python train.py --n_layer=11 --n_experts=40 --activation="swiglu" --router_score="sigmoid" --normalize_top_k=true --routed_scale=1.0 --balance_loss=0.00182 --n_groups=8 --lr=0.00477 --beta1=0.95 --beta2=0.95 --grad_clip=2.0 --batch_tokens=[32768, 65536, 131072, 262144] --steps=3724 --dataset="wikipedia_en"
Below are experts of layer 4 (counted from 0) of a mixture-of-experts language model. Rows are named router (the router's row for the expert), gate (a neuron's input weights, with its number), up (a neuron's input weights, with its number) and show model dimensions 0-127. Each number is 500 + 50 x the weight over its row's rms, rounded and kept within 0 to 999. Numbers have three digits each.
After each expert's rows: "gets" lists some tokens that make up at least twice as much of what it gets as of all text. This comes from a sample of Wikipedia text that the model never trained on. Tokens count by the router's weight.

# expert 33
router:467491430553488514481345571474517480508503506513366428451476505497420540470426508513511462549472522497477506608500550459524526448529499503515401573553536524522467526489457525481491523507560504541511482454462465503541476486528530510525560554498545507574526439524536500467531509444543615540496525538416465375492481502518439507560459608482505501512517507465529597449513460527498506540563
gate0:538507506434383459418497468474474542527493447513457454456563560484410547557515555492492495488483421423502500476469423507410512497428442531523501373495554383582469406454416481501562536568524474463489458462515432495528537480496590534462466420556521506541609494497591482642487516464529526481589422417496457502474525437410561431506533470558372457496477487509474554453551411517429525590473
up0:618523452458539468548546430530504467508499568465493545573551554477506508409483484542547560474499532448477462500494438491534507510554480550481512583491536541493492485568573611541458552508523479510498538508487536522441484489517437512524590485470526454436547534488519465484485476456468487520461489628480465415568532509541432545417488541511504504445521466442437591563537570452510490552435
gate1:476444490437482531460495448474556537444609467527430483395407497513510588501453506551440541566574542459475487527496472489448478479450456473505476578524615569425557456583469524502449523547460497492531569506545468496589459541437515480459433469497469576558475484562471482536552488534430509538490447537412532443577465436591468569461570482506476434557440485491430596468535570450583492568522
up1:439445554476436458438473390540436535478526528524622541482448563543500582554489511488518536475425517384415437515494471472467510481480522438445508544429507459537540412437567580578448419510457538470456548545501500496549527527626582500485472428596587505477524541523517548531448586515492463527489486485547552472506460521553534562479549506483485409578469456534523563539447562451575553535539
gets: "es", "ers", "us", "s", "ies", "os"

# expert 26
router:598506432542518526393522502490521530502473422425506601592436455500532629536445545526562607593496500475491432483491467537534560521544493565565399470476575513438464502579463489440475514485388502522617512446411474457435481444451427477520522545537499489539497563440469537488494468503603435536468476466434510507460497455501491521563539503459507614474516476542493589540473462489571525533556
gate0:465518469621543530342451503433533498425479502507509417484522568612507392539513515492506585485465497397516482507512501492550501550591537487473438481509548444433447451607384462531478478500507514405490454496541535570479548556485535532476570507544556513544494499486531456490499410470469422517405416475498616437591428532488592447435528503466551510543458423477525519512506474550555461465522
up0:575464469454420378476431436519457524506453500523507584513506529482446424466544464462457599606525549540478468495468445500616506493498509492615600563496481538552538567456457513550502428511484593510520444517501498456618451409526361494576463482568485520482571432426531492453525574432464460548443502461422433515524422517456465506552506487541474468557513460477549526478524401520502509520519
gate1:514516511488442503523525425570570489479479470447497446493562496540529556542460490497455547531480530458468525567589459561469422485481423341576569480604543522534510452521561478487501465455506570498551373461515428425410566543566588592587546484537497513471395524639582478469493504477448430466529587408570526522530455560519494438582523498500446555454454491519423564473507555528466490443477
up1:428494503548579521531478506468472471501482546533415511413477452481478524457494490452411417519472388475513511488435485490517415552536502506501537471542453498466565480515452494514493457492423467513495517463494461620491485536472535408626552537462524522442690436466467558469488494523454436473496466502498479415444546500456546503505558542502516472612597534486482523471483372439420441429516
gets: "|", "-", " |", "=", ".", " October"

# expert 5
router:448410523455474480525424499556472492534440515484546558484563494540447512450527470498475481577514561519526549501479427513542520483479486506492429434464531504495470397482499570533570380415564486522449552478466454450570380619588416463399428643506533456478532520411587476554512449487573504389516506474612512544583509585600539538502464499433465538555559468412518507599503481504450535506482
gate0:463525419520488549525359624499496460499539462473490566483563426509521571501505550579551503526495464562476503488436435476517420455562514522460490487474433517551464522485427607445531455562608514448509576500517510501489403474454465458532478413464523466452531456500485475577475465399477598550457495492447433592424494497507523461546458586413495478476505472483468376554540546508469433483541
up0:473544486484513576463499583443530476583585526445484547493521500511497530512509569505551525497451490522498542486515450458513494483418425564484494538535427528590460502446494578509562433587466526445555552413549525550580437510545383464443506458436466544476545444517509472525426475555572512522474510422526443566438513455572511471484518509350546452525481521493454453583496512534496469498474
gate1:484590545566481504472427535553480571460549372518381486550491541436541552460410539549540575586531403502574516483487511486510547510498440509522412464561532518617445415427471556544496518528443507466483434482505486547447514488498407564547539391475533502513403423494492466563528491481545443486516470465522580433576458545530522539525452597534545508552476525427510436435436381525478451553538
up1:546405450513565545448492462481482487512508509495503487467563525532504467511513609557575524474552555522582555338519459455513463549519507541494585482503454467492464485562542398516471483485501486550386489463616409531481517546430470550431594516602532506522452507537440532507456599577548504488519571535475453440457491513593496505436530513582460604524518473450524556478367481590555474448480
gets: " 0", " 1", " 2", " 4", " 6", " 3"

# expert 6
router:486471486466514522552439397612516492447476476547459513386404440513475455463443498474538493490486387525491470422488533462522522602514476487509463399575503482511422504506570515458485460424501433482591534489510332494512526528577477458552389477601467568598451464520472520543500500476543385380379527520527490589532526546442525492519532531542522523536530472462514444593498485433499544512555
gate8:576528462510556472513476554547450559570461454616504388432549538465581484415441537626511539518571478423538510352538460510497521515549487430524547458519532440521526526463485454379389524511522463528429488430546535489604493464544487521468522511559466567532433447541457494499528496430398509510453485462564545483451513535531559488578552494553500464416481541522504500533469450477458486516427
up8:536527476572411504536569457556536573459509480470592471573483559500506501480455463529505456535450510505476519488497543465489503446480543406552437464536441543503436506387532400514424518443482413481498457531429485448430547514455510532559443480486434475436520504475637462546576470520481497484493468560531512540494514457569549505469516506578583496572454530450579448473542552467495533458517
gate9:571548523512486497472527472477500487442454460533441518499455509532475456510430511522465605434453533536527511476528518530590462596539436577568566537469451539513527508452497481545482560461521538610558541454506417471516446401475567476541541479469536535548404457477456523428491494464459438455512527571498458564576527472495447541455545555450533483504545524519486606549407480505419529432451
up9:565538539500503498595519533514538609452471460618497510497523531530417451517496476467467612397529471488524453456574586470562492581561395510555617431424566503533463434469538551555490499506512531543526565550458430453441380464510543479520567508485522463556485411530417568428408487493445478447517513505491567563513600439501461525531460501448542427463562458450495650547475437511458610482466
gets: " \"", "-", " (", "S", "M", "A"

# expert 22
router:446482477443454518503473525503477472478448488657504523446475420503457534466525500539430538471495483499526500478483508389494536465499493444579555587438535497486414430488608466576529568554565526590472524513545540497488521530481465490437488507458509497546572484497540422469484462424493538592450356519433423537558448520504524577501471477467512522520489479496516465509490468454589540544525
gate0:394512499502512420519556522612594439558532478452497530548491383497507528502532498511578576479565472548476506560556482464454527359479552533494577439472485478492474479461436463613560501474567579471523455491410492570455516456479470555385479522403471466522516549422599481494581470501512404459432498552508551428568417489457579442499469470522458554504538454469517412505448536446525581493487
up0:624398457540547527534513527476488613473439568510504495483552501550539533546511555463480498504424502450466530460552486604506487566521427527534354519445603546556516459574545508532468558512509479548527492550496496470429448475459513527498544539428478510416527466469469512499570582521500518460497518465568489583456525431513574408589570500425481476506485488467493394490502479510438486536410
gate1:477506452461541505532448512512470461496532442489560527425486546508499568555571605627502513566477534492427551541524509415510437505482538461497471595435512549518524538461514454596525533508534485559489494459493517564501508534502489550433489493531538452479553451476461562511467483412548486469539549455506447458438519484513410501580498544545547505494493503412478507472473514444516488498573
up1:487478472507524444488468509512434537486435420370565492455468538498480561491535520517587543551434451466536414511510558477516464502378557518518453654470512450494476439428510499522463488527496502432395460541551454521468586491456490578479564447593550426491428571495515567517547589459601549510439583461463514476483559507561434480567469585601573479520573575459454570530449579462604478458476
gets: " |", ";", " Country:", " information", " (age", " (aged"

# expert 21
router:446497461486499488531415573521504506467502468491451445456532478611595390542394508519579496535422469526469518474473551489506458460523489481498482511569490549493536483567488543514559587415440430405609449472435359493593534540539533511462568526554460539467546396442517423502509479389495526512503460476433384541510504506550533498551470580466523385478443519473423505412529468492500434460572
gate0:478551440497514598416406498467472449481475476519522569539461469492467631494548499496426513464430506512479526555566510514495549536461469491568491511566573543440514422596565573564564499395540521444507582538487528490435545579514550526472569497618451570528482463472483425539543556479432510512422514472555526454528549519404555529440488579603528589468467432533545490547539509460511541532470
up0:500559482494510581413470502465487513435590509561521499506427537533587555506560511444504415572479391547422563512529477558583466488463457580537473468492503467418434461458502443427526547520529499551439425541530532490497531487429536487614507560516470495383534474581526576505531546526592564626505435519444484442566508590537583484499367496552595603457523509554477643501490503541470552513531
gate1:488405471561525450378426404507446493520491570425500527410431480531427547480520378468587521528441412622477425511551468576420467384509493506442535443431411500509552415463441492447455467421492523498565477500486539557450550480520578394505561519561486459507471560507579544463507493528595445493567546525448451478619447450523528485559551533489474466406531427435483472507472494442474570463508
up1:434399519468479553451471540554471542502547570550526408408502530505566469517541557555447543514502474569559451489478493483472412453425446484564553426533436507412553445424520508503481557483521491531499473590541504582431450468542537541484466542491510444491530429505384547438473468409467472564433479496444520471519485467503505448414456614500530464451504452510535523476459482474617512521583
gets: ".", ")", "s.", "\"", ",", "),"

# expert 1
router:573479506497403500456487559523556476511404454480465483561388397523534522562496589487539447468503448494355515495470421455512504376489471472487548538489440606452373505476499497442505414559399426505414542513506533503545445444526514497439463516493470503440479550479490519472565473537496521432483521556476470505512444511515539562491498529533527519394603520457485511534476506532482474521534
gate0:446534424561514520551485510565552529456531450446467460502508440549507429408614555519522508526489497511465465531516469549499456527410590542648490545548580549455513457495488484517494476478435500393445540502410499529506482574477430534497502513470463502470468613540491442507548454393459513540463524438539570493484527483512517516403589403570576489415520491595513539486514506447542501513522
up0:501575513595480467517525410574477496543465535344511528481529535476494529473512524544536589375529554493540490451523462485546432513527487481509462455522450538520439423544549517480524439481510528431484526501483456442488505549561431483555481445537462453516475492407527447531501565515441589459488530458407430577422527460505589548521528529508571621453541602598474490477483509575461449519531
gate1:545533518553615480476512629481464552510498558527476509532526393405415521518497536687408501455515575464465496432497506548543508525496539493509499447521490491467587543530559457485508461483488461477515425492494475416495515503508551505516562582487487584409585557514605496541490628477496487557507482512468590515478465605496469398582477556510540491522564531540544372543498484466529538519581
up1:450605502417452510540489461561460363472333509530541447444554583551506509553572512430474533500518531500520479600581440510510402470494430511496515537483446436428453506421472448472456504561446564534441530534518460559503449473576515465518435492571527527401458516536508500531448396498437512562393506404515402391534484485580605596538540505478489457486488539486420546429482538593474553500505
gets: "\n", "==", "===", " ==", " ===", "===="

# expert 32
router:458458447461483505505392551543529461495547490534482499464462489560578462580561544537489458501462484550454523540450544356568450565479523500610457529492392475530499517523476510460502591492510464580500558482521515468523531593583556488460541484474482512468533464507681333490494457459538497443455437473496440566517458471558492567519477513483509493533491493517536499541538524453573473478511
gate0:486464515419549426545491444575495554536474499534573454476555474497578497466475432494390413524483633595566447411493473516512451479547521468550576439423439537460470446453511467438444581510536482420470484482528492524459497575488422473480449530499620536407447544394538525579574497513496519542464534554481469581509509552502548429448475546484541432444425511487524469478465551509511497460446
up0:384490489607518411466454590386567523507518540473463572454515525506528495533571508500481463537529522523523552497493523526469486449535432525481512497463525528509474517471405576518594517427566536448529487483435515562491531619468450468555462461506597576426561497496565452491392536414561602522595581530604571552552521448513411503436588465565513579602531475505571542542469482520426491503565
gate1:512489485535489553630462562580388451483457488491470452509544457520516536415519473493382448502477577503452518509426441507510506480423537419476560449376506416410565402473500495437454535436487508515554437448523502493476446493383447471539536503467423632508536525513468520556555581492483512519468497600551521474452457558514502502471484453519571373419468498607481575419473514578585523468527
up1:513465525555629486554532526537400459525616483452499541566576534512484506443501542540505505550530546533461523509395473460428480495436473449411539533464474437515591510357450472463468567433520435466502463492482436560487520574625475508524598545479497481431472493539473533451556577481558467516453509390554498448484423589431482543522523515496460422451562390432426473552448479556519478483557
gets: " |", ";", ");", ")", "s;", "\":"

# expert 19
router:497492533564467553297385568472482575504510472590489507447571458473518480500528475515516502499427562554446482490491612511518498462539483479476528456511396459550502533485429553535509565530522382514462401502484489495505537468533514497459462515522506506486465479399568495467495458470621563516467410529590552521482625504581536390542461545417539561539489492500469526538504476523465492472613
gate0:480513473519492527530541557489419505476509538499458462563510430533443440515486481455466554451582471553439534576513449442489584565481478537443522505443463482398473443443460522471524575538510510455599504535508595539515365538584520488554452521528515611455593624482457426521543427508456421521495425554508484467551527553377495533564543523517497483548497515509533402547480526442472528403549
up0:520503475498479552559411626466418541485626528481481482494500471534488497469451467412502501564531457516486492437495445478464496459436492457460540467440478509473476571541555472467558449492503538510525529541456456451447410574495588477545504432480526412423518464485461523519452510497560455505506492514624442472480450452597532476508510377548450468441524563585477563582563482414433466536546
gate1:484477456509557503473549452501584554575530447425559482508466487471411509459462502636483458482484506538496486569508459464520541510446518454596462584454443524476424442480506416599490588493489527480522523546480500557508562521512529360528425570545518573539457466502500542480532479574568478465542438432623494484566519506472456505451544489441509595659530396487428384490452548472483542422520
up1:503555530476504509443496661447504440516483522495406520479478493557455428451494504395487519497508527412501507431471479531559423396491439447501544472521468489545607469534466524566451420442519460524481540534592463371416494483481618464441453491542529392563540503500505439488545540472503506539548609561487506519483455443457545469509466512490508428528490413612567490554571543525447523509390
gets: "\n", "-", "|", " /", "\n ", "\n   "

# expert 11
router:459547485492534499457357496565452478491474484509508513487443523467452520504517524533556564576456561488453472471475555501549512462600466472543421511430496615566492521595500530552512425391547499470544535470520433477530457512502478477414523498479583516468507510424447508552562490464527474483467422590503396482625471512429505535476523478402571513509497529499546484478415479473541413506489
gate0:507412474424476496515585505496479491512522491512487568574451429535455414542502430451607478492445511471453488603433489496478474567422502478582551422480518467432496528412457476491479471493552516506521490483451592498565447498501556514445520402484591446385436498591461450506479456477472584444421501512526548442469590478563479458399533505503457432548506593459478486463467516429478482574628
up0:512676431649535554453455438494523555500469514435502497494519498495464546420514617534526460534463499486465526385465508574573506485561508537478554512528565567503519524590528543499500515525460531471549491438466459451524515500540410468579535539533395509503525475507580581577515454459553460560567492616546532567535481614480462509529496423498591454506419501566405447494425488527440502473429
gate1:530557502424599513450546495529441441545583450578435477539443556478480532517515505482557408493482550466394429444530545527546448478556486524510413474451542469594514494521553489522507503451471600547513493433510414496502571434577571507519478529457507552556430554514519489461480505529565498522493539584378500541483519568574492464400556470521537595450561497538506562479509463520579561512469
up1:474509484569415501393433498403549471485512520378536464502503516495473461448401481460513456485459485562541516482568549438482503538464467538519554525497452505514574575546431537462470477493509437516528585565500564490519585538444467562411505522533547489419593449501472633465535423520443574502496465492502520534473481461427471523479407591519576458583497444463518539575520523451485479455425
gets: "a", "o", "i", "y", "an", "en"

# expert 31
router:575472453603489502499530418595502427537537496637502488529491488495531466560503543525400520564508485606532460501448403418500472454489512476559449585496412506429465513522392485491564508545396537548451494438441507531478421498475478470425429422409488564619463545388463464547504471354466571421520476521539518514513459538511584449480438596466486466442628525411471462465491448526554517460589
gate0:413534485548509325470464540458521403597483524561544560474515603527440486414536553463458485509423475420493474509425482437488496582486441479549562489369475491542502504473450533526581511494461506461443446499453519586541528503566511575457468531433517586493507448543501512418527496532461561462446491563499499469451523538527493624487496556566572487447486526442500548525587359599496525548514
up0:532499487505553614517603534512458548470506426454497494533440537488482539524409575619475477444561616510519550473525503533519460489487520486433539494499459560421523504580423546479443484549466427442541533431494551509479454493468521541517553535603479466587528500510395515510601457542507499476461518519532562460547493412556421457534451511494459492567421520443532525555458605424561457572468
gate1:556463573548457546467599499486579531486504484500541571490562442507544475366467522546471477461546460463453463468528547508460491497515560443519541590500435586603421583562510463506469589630564588501495534468521473527458523429436434500519474467582502539421503423504525511464403455490578531513478541510477594501562435426542400439485471476473473393497396427546525608482441467493516459524582
up1:460539409390564507569521545420434609424404582445524567489461542476487536516487504618512588506538566466560427491539600555544498455476485578475538461551537495480508568439534445482497461421499473511487493481497509492445479428556555506412558534564440444608446502545486502487530522533453470506477459507478487539519512476504410565534594524500519493404529501514466595462569505549477522476507
gets: " S", " D", " L", " m", " C", " F"

# expert 23
router:533432503520492515459414480525486540431433451471489492432552473600463448546493495495517570500528577499554457430494525507491485500515486555530415547486516425576530340529424527518541479400526492546592604475589428514510524509543541456456393476507515486523504545499514412550478464435513522447463548421559448521504455539548397552487504456494498467469552482480532519512470478482518513537580
gate0:508477562496442553503553554437438467529463431581496557540545392518537503423536471515461404608574488553484482505468450446600393430456424475581444461520578482488511600482574456506512640465547471461502550512473460452411422493535557459561429463542546556575450594494446494531554431545442576555415544478540515463428493533561493485513434522534428389422522546503472500488433564486453561513496
up0:498465516512455587511518514496479474467487448512538500547509478584492438500556487430405505445534443581487486430535510522535435576538481449448449448508509436594564628454575498462418599550566502437527445611535523489571511541484449445554556555423536504464468536463487472496429427500372558549492549470541597537444516504505441509458409513415412508545510523465532437544495516565484571412491
gate1:505463449485412558608536519619559523508623492546484568568525471551481558551468561485485407490496416463480568520460474462440469463507483388572463529556527462541458533518439403504443473522479475428477538551479566476562533510498431437550513480454481520537549534474530537498443523424476508516369408478410435557509440416474553508590484510525531440444501474491550409517550541512551484560482
up1:508611586512432544553386612516552462492482444545441497489466434507489438522452478460503524516413468491523510477522482562502503420444473455523514462465553493369463515466511490434543416477558481526465491457567458572569455533458362506428560478551454505477424584535488538493486515434508466441536513487540568557535536586565558401433479466465525496568455446517503495484487439474470577418475
gets: " –", " -", " ", " —", "′", " /"

# expert 3
router:508478476458481506497476570581535505468434492594427526519494431499455536537468517495548534519513419500492514550496497496452640515505511455519518441536415548477458518472518522481579489445506470489523546475489486564392430529523446534479434590441513504522473518430539466417476480456529428413492460496484410455443507503529451459535535415402611589572555482501454474519495471386438502484471
gate8:486492452432486460399519515600469482440538542488482508493647420474474513435563513479401524472486550502563532508519551478517431426488581450412568468507571533461497464550525557500588441420484568436490626557555501455455484510603522519483523576496401608518519453504503526472489569530472576445414418594435571480553521562510476537512476446479452502571568472450608466477495495439465558500548
up8:510482538493545483548465452485486545588558506564562512575390433595477496501499471598517440439466510467472471506551498474507595465593487455535490530505529487571450473485564455491493498526497441590456501445446463510578489476406594474406427470514537401503390558473464482490475505462524511501543511465600499613550510420518482482465519589408560482521472507523428471597599483519568499595492
gate9:542341516498495506548526440498571575441419447484503494446580502475538562462552537497554449555584518467503506486479526458456478528480484512448463511470467588421498525488498558587495572498430545459432577412479502449389592435512446551490452560482430588488500458476500515458403544469473452492553525513518533474524601562506495482489556464482499466415449556453503497577546459462538505515585
up9:470582482526502495399487497461486530531565514539493526472483524550437545495461431483479530527407443602494464475483504542420542464625531497508550441483561471548505520556442454441527398523540462570450451486464529482562414621541486517549503465454472500596513582515508518591583470510481533513406486500532512560502387465441448532477438455466532529632530446523549383521459595540561469489435
gets: " a", " the", " an", " two", " first", " one"

# expert 18
router:565506524532437525520488524489544557473350473602463475559446482577500582536550503495534538542444479571464479573481571440553491497447495464468493562466571495351443540471438521510487549529486386601517449532533490478492420513606527511509595527516490491558452492485451419542539492511523535424498567554521386504461509654539489339563441492499528534437532447514491480544461501500589441496517
gate0:540400526499522431449508431470601513580492573501609499504522512429536534538453547483496400501451514544476478504464479403559422454580481523417497489463462505581484516524423518472444502394584486505517504475402536510513489370464417478552482563441431487474532579499596494457545514525546501544495545518546350502529499389479603580453579506529548493601477480564471444533544464490483528560527
up0:481539585533524543543391433462559611561421519529611488517488480504456528548481553441494472529433518505401481485538502478531498460508494578339441501487476468475509561455460572439497487410502452516534484551427490464524496454486446452587498615491529559537545582452529523532459555566466418492556523518564434487505465491432600467482519481516473603509494584530459624559470460529422487525553
gate1:597473480568387490483500452492579491470557502538502496465511437438571516556485440485496400508484549458465471547547512483494519544457450573553530496477477426548464573527391488575506553511431517451511501528363480500565495495590596501584594523505532533479546524439465447433511384409544466572494488551501456417466543536486452626535489559533499552558500594483423439509576514549381402552462
up1:451480493497540591444404485523519439475499456459591520485486446602399532488494512532511460471501470467504521462416475475475408432490571536513501526562479664500468512480447480451495529608522500461469500429560461496405461537441535511448444478502591482550608536602529568584411573483542580502543480486433477553480478426415516425615581527530548480473511388510550561423538502471550581474609
gets: ",", " and", " that", "s,", " which", "e,"

# expert 38
router:579477490493467631465506404499486518514475495563477496439464522464546494473528490529485588397511521601460500569439550509544486522615496494572506512502388537495515534499568485475489442494461384504439503491476572470412400558563447499477514534486579526540421474499548501420500530536532437501450479495582437503559468517411535441513475519438543459419533550505505544549488498494618440560509
gate0:483500539517514512467449526535448523425453547484439549454480611418475537487454428549487544486593442482496570441472432564503653542417496491542488421491483440522476500532528517495564498493449472539450542503446507560492560556509455503468499504434568440505489510509568528530506529443501452496482575433423560462464534515430484514536574503382498428505490458579458507576478483491485513527504
up0:448558473470514490406401516529578547507504477445488586587525488467543449478576566452484462423520547464422488472431567466443455487551455556512573515495559535443507470509462505486428491489532492489583493554522542414389462436547571463476471524595518457522513452545459508552446510539563505516399477548603521477416469410501447502485443455616511599550470496474561549523441499515522579448537
gate1:487508452508467423439510458552432497566554455481530507556575625509413560472447425484487511574539503471540599493499494453497547378439451468472460524587568537515576488566463563412494601561527480522502455451553563403497548615520479533527419502418503568359487485426554594421492489564580529469509547536548464536428477531585526540526493450473544533440485459490505466518508501497565482540583
up1:458513478514473489484516513498534442534478510544607478586419457538498487497549572467560475483491611463521457548438568527447532434538559475532517547462542516445471596413482541486629445464479549496543622490543451480459459450529520587539631421477462498486509481497493412529554507507501473465453424464417402415546513566503537536569449618511383509526416513504548496513434377506397452532549
gets: " of", " and", " to", " or", " on", " for"

# expert 29
router:492494357491451473461497536493487462583526486471470583420512492502621458576481547574436570452485566505523450560507573423535486500545519442574566641425553489511493506564497529470500434450532473490587452451459445521460471561524500470422555399519568476517378518514522495476507497496543497506528527505496513507551495610505453601456478521515547504584555484616559476597449470432517511463484
gate0:500462478571563498560464497489514521579530536443559586462462410578478476416589415461542558477459493534556490504473616472556500520530528469507423599489467448412409445558445484509519484478583545540520456450520393523496555563509499513438518507519541442510423471453472588410518536477488488587537545497499465510500464471536568517545529464517579616541567551495416518389482526454511493440489
up0:460526571554489464487428398538528470547486546455497508544444440508560467490539419404539550563485559540554473538506485444502495480505515502538471534503485437504493512533403458507548475465529468523477433429548381547545607595494461464431493484537505418489435451499497538432486530493490552538522497475564457547471447488506608501534535473440560619557524542470471480335554453486538420453532
gate1:545531542551432560582579510489468530560517420476529529406499569571576540503549505583492403517397467445509544506509519547483497463457524456460470599536472528588494478559528494515464524452495570467442619485492544394520593500478509592523509501596510448525526485496490579592584485512535430547465524504492487447430503409468485560463485542566577441453515504478515581549484500524542574551349
up1:430470507500460578405519546553440382514499532477543409478461461425509565527518465601457494555455490498431552576487487438610526545486505524472510491448462430506528527431438484521495511600506534526498443457530421476474575584497407554588493446425473550485535446574471567535458520429480502559477603496549473593459497430531433551527484495473572483540457473553509509521450457561626589527438
gets: " with", " by", " from", " to", "ed", " of"

# expert 25
router:456489462465548535355517539456506471523360496496478582481539486520473389506501479536476493473506584457481539476482542399416541416501487476476431486456528526560510445519504497465505441339550473456557500439542459507437416508466528545559490436496493524487493485503545465507548485489534592532481467614502469501486447577481584617519469509509471468520524562460573535580488524496438482544484
gate0:534448527524538614466566505543512583609472570494493497545548520497454475494495515498525440431498513554542523487439540441402535572514475518501424552467496516522521448472521489512597419563499507510568474495482506394513513478482406497598566553528412596451459506504555533534579467579592484484536544438467440483560505558488579501468490529613596517423504522640533532530540504509490531483546
up0:527479467470491404428503507483550475481523531453535530563512535480445525449486465543426522516540464394447498525496486501524475483453534406450563443471416513519491566555546565480507499474547446520497519515510494562468529540593509473476438437407438426584530518498561467482339476535493523512530431526603562422556501496500490566451408564446501463491513582427457519507548556528470495534389
gate1:472506518499492530528518504516458409541499528554522542472453546479507434565489544461460421507518519535430535474515508490418498457563540510439560463462526408546447457344525416529456467501557558535449527408477466460527439460555558512440455432432474548577456545554545495569508417564511440514469548536506574445376527465554413569420507497326458489540525458559528540532582514450454521559534
up1:572495478507464446411439517529512534503513434464500431594608468463471499470506444504491529507494544431582473461492501545556416520473483497538416534470485610532506460660460578489485546585439483436559456522498523528520505593441463483549512542572525478525524531477492532458481568398476551558557469524525462515599490533477531459555506534559494512465520600474529439412393481568481544496464
gets: " was", " is", ":", " were", " are", " be"

# expert 24
router:421426506481449510483430483534545505448450503525506480573411474502539523504586564505510441562511500468507492561489484552459495554537480510499389459576413436425534507496495455409565462451463506539475517448383423519523395504507413539509520490439522509488589500401544432474479479513569529533483495507521575444621487510551504551506457544451497439568529483507413535447500514546499505529500
gate8:444414530451548524503474543546500484513532531465463487423420479534492543541497618557423491504538476456498508504508534482501560545542520489515519478461509445536493477512515540534590513456494585648422526562497474558512480525493496508520481503453449468499443534508474520518547423531514508459601420377448416484507350519532471550500438443442523558545525548423567541528591435423514460565480
up8:523522476498473444421463466467500422461487487495531536517524443517451467586563490518550406490523479467562475510520421453452507481493523450529474431655493437504489521442410488452498465592510524591530515494511460582511524538444560606576508503575493496600510458470495485615551520542506475492489440541352476426511579488505604494457568549547491484402515467517460507573577465510554523531506
gate9:462535558549512512511599397468485439482458441477593445483520484489523516445445418583477575525539540446546500552532551547569554596557443496578498467532520506514518584478496509401493530450500625485556516562510527535497547575501487486504459566502554501503594568418420528466522438466509600434408476521476450550471433508481505499470493519572439567480466478495447662589517471456494498475463
up9:540523528440496492495474542457465571407471538478508573445503519429494332561593509479550459507443507563587526468506538375439522459505540476471437429477488578504389444591531433542483426541512493533441494472535501425473449476489481470547534425497463508450536508482579430542429441534463498609468477560476443532486460584358499464577433506427496402450479486490533488500567512561547519526549
gets: "2", "4", "1", "5", "6", "7"

# expert 2
router:440504464547441484402572469494495536507479485525561496462433488530464503560477540480459472436455495534537496489480459501386495500495489492501574472564530507482492365534431591512533538453578430556567458471477452451548552459526472480555431548482524531463562460540465318498503454427538558423479481405541409499499501530530432545564492423525548659521489487568502500531492423488597443501574
gate0:461412465456508511573566575534496481477477630589369453543529530510578509504466496496528457432433496438582446460574524568393535456447533475553345495516446556504539498473506516446534395512448525455517510498465545502555489513495450599391509405528494594453527489477488445347494581479532465507428526480405577489490466581447501502580411446548446486584516564463471485536483460477613513578594
up0:495463507470499491514519609429494606517499541492483485534438435521495423492547461480487492510502536493477534525557514575438523475459470512535448522560470557482487548435495542418533426476435559515507499442525524581404383498487493572496528508487486468469527519489569461469464552434587417502547485517458533491505481481520461602580466586512408439561521588536435476520555414518581452591644
gate1:468483556505481443424566512550495525452487448510426533458540506456490564462475495492457512467572544596446430561569513442492440605443435527505457504508442574445397495435503476451489567485472584582516498558426599482508503453528520435492574501453520402558555495506456434500468530513387541496509390472499450550475560515450531443612511536570464538469522496490558490480550389581499517542538
up1:464453473486483484424575546566502527467556465511534491491545421473496504543550470560509514499550446496535471455551492470413524534495480582424563591581494522531455462557414473511452552412443480507472511483520518533472546523554533543479432380447516531542542449469450443484513454429311469549589447483495478503599547524423483491511562464537466581448544497433507510502465539539559623547502
gets: " in", " for", " as", " at", " on", " In"

# expert 28
router:527495450585391514413386413524558562534422511574405515462411487529488494533533492524623544531498437523500471476499581484556492498492479477513444503613580544602463550473553510484501512462474498500508400451439380518502433397491470485562471551601513488523490462541453516477488496421488534390482526446551529551440536481584480486526504588545505498454482590466529496583501471460517573483597
gate8:456448513426539507568502558548408527432433458490530413494527427585545585478539473504441524439513561544491539383556521417551558470516557475466576436517484510514505569506573486444484560550524499498498546493478436632499419486581535583506540462540545444535402537450561578464462490493576480510481492526446422506475594465543607448478508443524468514555549514483453507507462507589588567474520
up8:475479510442563498570443470489418548468584444474553351475602438544580550467460440470531445524489529522468545404562458492562520478408474480395485483506503456515624559521499393479497502460528445436431566520504467563540498474487500602481542455484515481629511455466482481448392492458489509451417453560510406541548485564483506451473479532486454497514561469462498399488461385567550524457519
gate9:538345439447433473525472486472618505546491438599447523504563446419628488567444447405434478585535510447477465467436514484540411442533553509482564484446526493485503518510485547552506516499463461525459480497511577406446483467456448510594414527474469562399492424478488499504481485543538537471567554535518502527414473504513461527535503479464510567562497539577582471477504430629469403523495
up9:526499443577455485544432573492482466488568495460540557477555433549580475408543451492548625581483459488531508490409492396463464419563593587482526477580493436535513589507499580424431548431478472500515462526461493415474507521555478541480405555533500542462532470563517492507441504539472473458511471516397483486478414532498486564514498597502494511552526478515595441531504423556582495512410
gets: " ", "s", "ing", "er", " (", "\""